{
  "n_layer": 11,
  "d_model": 512,
  "n_experts": 80,
  "experts_per_token": 3,
  "d_expert": 96,
  "d_shared_expert": 128,
  "activation": "swiglu",
  "moe_layers": [1, 3, 5, 7, 9],
  "router_score": "softmax",
  "normalize_top_k": false,
  "routed_scale": 5.16,
  "balance_loss": 0.0172,
  "balance_bias": false,
  "router_z_loss": 0.0001,
  "init_std_router": 0.00853,
  "lr_router": 0.000725,
  "vocab_size": 8192,
  "norm": "rmsnorm",
  "norm_eps": 1e-05,
  "tie_embeddings": false,
  "optimizer": "muon",
  "lr": 0.00769,
  "beta1": 0.95,
  "batch_tokens": [65536, 131072, 262144],
  "seq_len": 1024,
  "train_tokens": 465600000,
  "steps": 3706,
  "dataset": "wikipedia_en"
}
Below are experts of layer 7 (counted from 0) of a mixture-of-experts language model. Rows are named router (the router's row for the expert) and show model dimensions 384-511. Each number is 500 + 25 x the weight over its row's rms, rounded and kept within 0 to 999. Numbers have three digits each.
After each expert's rows: "comes after" lists some tokens at least twice as common just before its tokens as in all text; "comes before" lists some tokens at least twice as common just after its tokens as in all text. This comes from a sample of Wikipedia text that the model never trained on. Tokens count by the router's weight.

# expert 71
router:504492516496464508491492473530526469480495479526491490520531512506460521512539498474500520481523519537489454492485527470490509455468557487533480466515505495569499523515494505541466503537485506465524436498481477516534431419506482485529516501495513507478535487473537545511521545450475497485492502532484489524544520499485524514505507500474493505448515514499506472482485500540489483510527
comes after: ".", "\n", "s", " =", "==", " =="
comes before: "\n", " The", " He", " In", " It", "=="

# expert 66
router:484467494466485541487506494527534463495479475515468504505521485485458501520521501511491507485519541511482436506459560478485505483483498504533466501513535501545502532540499531526497504528490497488526426513513464508541485480485525473510510503489507476539533449499513514485526522441461485483496512524471491500540481475457469499473457480471550459468485494478532478470471476560454481504489
comes after: ",", " |", " the", " a", " and", ":"
comes before: "1", "2", "3", "6", "4", "7"

# expert 36
router:482470503487491551526508474537547496477500481519478522502523481508449536478517478524503494455524540488445486506494508496483501463493488503502502469494526515508487531514504504525473522478509534482491441506542459517534463496463484474497508506469517495485530452482513540492513523473462499489551498509513452483510493476455507529468487507460537449476520474505514478466473501536487485528500
comes after: "\n", ")", "3", "4", "6", "7"
comes before: " ", " A", " John", " J", " S", " David"

# expert 75
router:494500521508508544531509491538521487449469465518494525519506486513495513497555479465521494489525569497455495518483521502465502495492502517516504489504537526505515519506530490532482513529466509480483486446504465492542473485489485480502540477481535514532528476488523526489519500471494519449508510492466467514536476452438532528490533495474517503487534480515521465450494465513487498491509
comes after: "0", "9", "8", "1", "3", "5"
comes before: "0", "5", "6", "7", "8", "3"

# expert 10
router:533491486477494506506494457535527464474477474537500524515535486481474515482517478473497482520543502502467494467487494461475511512457516490526494502548523500506488498517520528515477521504470495474469454509513472513524476473475520497490527515483490511524509494487526500460466509457456476446525522508509477539494496497456474524445472486482521488484516532482525483491471465558500520478475
comes after: "0", ")", "3", "4", " —", "5"
comes before: " ", " —", " \"", " +", " new", " −"

# expert 38
router:495493520494457485512473460516533472495487462522494511553540518514469520502517516476506501474494531532489465499505511481478514475467536475520467475521511505520489515506518513518448517535489497468507457479487472531535448424481483513530510511495506499480549482478571551495511554476472499490509509544495489513532528526473512507503490544432513526465526522497500471467476496558499510509519
comes after: "s", ".", "==", " ==", "6", "4"
comes before: "\n", " The", " In", " It", " He", " This"

# expert 54
router:483448534495489488517481476519538442488447461491480487519512473491474513519524483476456486473503532492478475487479481476481526474454522494516510501506520499534525513527514529516486515549501494510475450481485482531522477460487485487523528507488518491522530487492550533491501553486469517448541504519487441497524491492463503536481496515468526492467508474498515482478477467548492463518512
comes after: ".", " The", ",", "The", " the", " that"
comes before: " is", " was", " are", " has", " were", " had"

# expert 32
router:485459487488495492501534469549518517479453456471523523503545466505457502502573508474515494481498524527460488470482503471528493485506498480511490510519516555536506526514548485531484539494441504490529472464483481524504500479468474490538550513481510501472505472483523507464478516464468506445526490486513467520513487484467528520496515528497554468477519497498530475472455492524465498460506
comes after: "0", ".", "5", "3", "4", "2"
comes before: ".", "0", " |", "%", " (", ")"

# expert 1
router:512489545475480527498490500538538477465469494517504511519508484474477524522515488440507505470543514500472485496484533491488517488501550485528464480499531516507499548525511499515492520526489487455517487474468464509511459476476500476502515536456536494497522491471521534473512536479498498457529514520492456534528468482468478523478484521494516502482508496482498477482490494537473472484509
comes after: "9", " ", "0", "3", "4", "1"
comes before: "3", "4", "5", "2", "1", "0"

# expert 14
router:522465544513465564498535489533533459503473477536496494518523529470475514520511505478513513504531527532482481503478511500473515518489503521479436483488516498516484535536507506504462515539485518477487467530527479475532432485474518476487519508459519511471530471480536505489483534466462494497519527544489495520498499472443489523469474493457488507482500533501531472489486477506471473505513
comes after: "\n", "2", " |", " Team", " Player", " Year"
comes before: " ", "0", "1", "|", "2", " Team"

# expert 74
router:502485523518478530534516460546529489457470489468466501578526491506475534520529496474508532503510532481486483523487475511464525485478548487551510482487547531530506563531511488508465514497471476508513479459470489498497494454480498470503549507515509523536537469481526516493522570449479527476546523504510477496518496490433475519457509541490477474479507487529508471436494474507452469520484
comes after: " (", "1", "0", "8", "9", "7"
comes before: ")", "),", ").", "–", "0", ");"

# expert 30
router:493480511489492501520485469523531465496468489527505475530512484502475529539537473489485488466512524487474472478466517493481529455462529492518478476492511481526516548502511517516486505536486493516471452452443460505491471459497511454522513524465545505510506475492520506508514528490455539444551503506475467510514477491472483531492490500485513486483505499476517467484482491536464448503519
comes after: ",", ".", " that", " where", " The", " when"
comes before: " was", " is", " had", " were", " has", " are"

# expert 0
router:481477503495494497532478479509541483488451484510544469536545486481478540468539487520506531465497543488494455531469484470508533507487481487509508475499544511509495519530518510542461497470474509495486471494453508531524493473501511510495512487494534483490519472468546535465510507486475520485550480519499468510529501488459530499490480515495502461477475493499529479465475476552470533486484
comes after: " a", " the", " with", " of", " and", " is"
comes before: " ", "s", " and", " species", "ly", " f"

# expert 12
router:512455538481476489501505437546536485492483489512467504525521519460494525471521498513485513481547513523482483499474535485491497477479544509516476495495508474512505537534497503531494529504481531456519464505504503529522450471470489476523546530526495502486592497510545536497498552437495511472534511534514501539524486505466492505504503500473503481464517475521536467505473472516484488502494
comes after: "\n", "==", ".", " ==", "===", "\""
comes before: "The", "-", "==", "\n", "|", "In"

# expert 77
router:476432481502480501527500490545538459486484462512489534540523533489433522490496507501484513468472526534467483524483546509483558488487540520508460494476532495521497552527494512505479494503512522470503471519530464527522481478483485467547528491506507485481526480495529509487490511453473511496549499514488465517491515497439530529464499484485519458493492502482524461486469508518450482492503
comes after: " |", "|", ";", " No", "/", " Pos"
comes before: " |", "1", "---|---|---|---|", "=", ";", "%"

# expert 23
router:471477529503491514512439483512551455460501475506495489513517501496478517526507462457477496465511533513468492506484522522499512471465493479517475484476529495511468537534508505539485508507488522479476479480490486528506465459471481498541519517488535528531531482460551517487479511461469524462515529546487487533519488515467480548437513503485535503466506508490530457492468490523456471482529
comes after: "==", "2", "See", "0", "1", "==="
comes before: "==", " ==", "===", " ===", "9", "0"

# expert 55
router:474486508498466501543475508555535448468487453520506490507514480477482509485508492476486520501486554531493461496467508479481541479470514495507475475511546488499502563501495508508472501479487522474468484485449466488539436448466508490515535498457551505520525487474506532479534529472482498479550496530487457543495490494465523525453486485504505511481517493502514483479479482523468510528486
comes after: " of", "\n", " on", " to", " at", " in"
comes before: " ", " town", " city", " building", " village", " National"

# expert 58
router:469467497477498540490533486548523464483480481504545490524518528515467530467513448504502507501542508515494473508484517521504514485478510516483453491513522486524486513509482502508489525497492523447508499512526494503543437468469485500530528488533541473478553476473504524470485518460505513475504507523513490574541509476447499498462468497480510467498489493512517486503498482505467531482523
comes after: "\n", " |", " —", ";", " released", ")"
comes before: "-", "\n", "|", " —", "=", " Released"

# expert 48
router:504484503507499559541551502528550449490493481519509492525536515471464525489543499464511472464545539494478469505485556473495536498484507475487488484501515525542483517517517513510472533520492505482500466532518462484525481484497534470516518487483521522493530467484539503468510512475492508487537485489457443498525497503449498538479502535465542474472498512485518523467485474542466482507491
comes after: "1", " the", "2", "–", "3", " first"
comes before: ",", ".", " in", "–", " of", " on"

# expert 46
router:467473521490478538531536463525563501502487490505509475552534485472474530534526442490501498488486528532483459470460542456510524469466506489526500485485530542485498548514495513538498515518493463495490486484489481471493488481500502518542519526506510444456508457454534504462489505454498473476568474509509509540535486493458494527480511510471532466456506501531536470495468464500491485481542
comes after: " |", " (", "-", ":", "″", " \""
comes before: " ", "IN", "or", "C", "S", "T"

# expert 69
router:507498534497499529525495500511523462435492473501507481533553535497497516522533493484461526480483534509500478499488539502497509486479489472523503497500525478505478541498516494545483494506490516469464494478510452504519449472468508522520530533465511493535506471462509500478505542471487484488526498510486471534546488505464495532469489480488504500489485505507559460454489475516450473505515
comes after: "1", " ", "2", "9", " (", "0"
comes before: "9", "0", "8", "7", "1", "6"

# expert 8
router:446485537513485540530502491536544432485469483498503519526501488515471519481496502497495516459515515521466496510496514486481529454496538503501466469534517529504513506503493519522469511486498525483490489498515474496520435469464457519535514465520517492516516474516527516475494522510504499495545506516501460546509476489447497542482469507500513485494501533501491431465505502525462521497532
comes after: "-", "|", " |", " •", " No", " Succeed"
comes before: ":", " |", ";", "(", " by", " ("

# expert 41
router:477506505477494482523498504526529516464482467504515482529526523478474531508515493476485528483488528483481473510486481472530536469511497484495459494507513522524477521538541516523485524481496473495531474477528441478508480485468555489512516480441534518475545490485549506475484522475468541502541517519510448487501506465453527543500517483486546475478511499523545496463499467522461478513489
comes after: "0", "5", "4", "3", "–", "6"
comes before: " ", "0", " |", " m", "5", " kg"

# expert 57
router:470485499456483527494496476531503487494484462512505471520531480463498526477520504523496505495498537513499457555467552495479497490503513497516499494511540494533499504503537520527494481525474494478524431538529479505536485472498506494514523525524505506521532467479523508477541547443459517479502523532478499553538462485471463521486483490456528464459482485477530488469484493561456472493477
comes after: " the", " a", " and", ",", " of", " in"
comes before: "1", "2", "s", "ma", "mo", "e"

# expert 62
router:520502526512474536514498492546529451449492461543488504508527494479451533494512488525486531487536549508447488498483500514501549508493524485493475489475529523514463538505495524525493500508469505500525439520524487518522475477473506471500533482468533479534543486486535540469513531464465511501536478522535455488502511495455509484481448499460537486471519502502527517464507490523474493530478
comes after: "\n", " for", " of", " in", "'", " as"
comes before: " ", " the", " team", " first", " season", " club"

# expert 37
router:497485535488518509526478456532540459446482478504492500517543515491489530539534492503491520454505520496469459483489520467507543478475526488529502504507519519505471512514534517527469491528468501472492457493511471497521476458473502499515521528525506504505515459477555494506523522492478518499549491526473495517545490475471505529504498490491532509491523526510548473463466471557473470504513
comes after: ",", " it", " It", " has", "s", " was"
comes before: " a", " been", " also", " the", " not", " used"

# expert 64
router:497472509490484543521509491520523473501473465526484496505522508479481520523518502512477509495504522526479470459462520494479486458471502492505489493518512494533518550539525513529511497518486527464534447508508466517532473487484499478511521524485511495515545472485518508497536539454482489493509498555485503528557468459468477505479487491498522490482487484481499483478483466518449450518492
comes after: " |", ":", ",", "|", " September", " March"
comes before: "1", "2", "3", "4", "5", "6"

# expert 26
router:510453486516479495514485486531525493467481455517481491528531495451451507506506475495470458497521529498475488492481506481477503468486511471523480503487519558536500529531495525521466549552490515472527475483480504538529482476486476499514528486486545487500529493477534537511481529471494515473532506503541483512489469477460493572469514506497525511499514524533521467480468483505462461516498
comes after: " United", " ", " |", "S", "%", "|"
comes before: "\n", " |", "|", " (", ";", " election"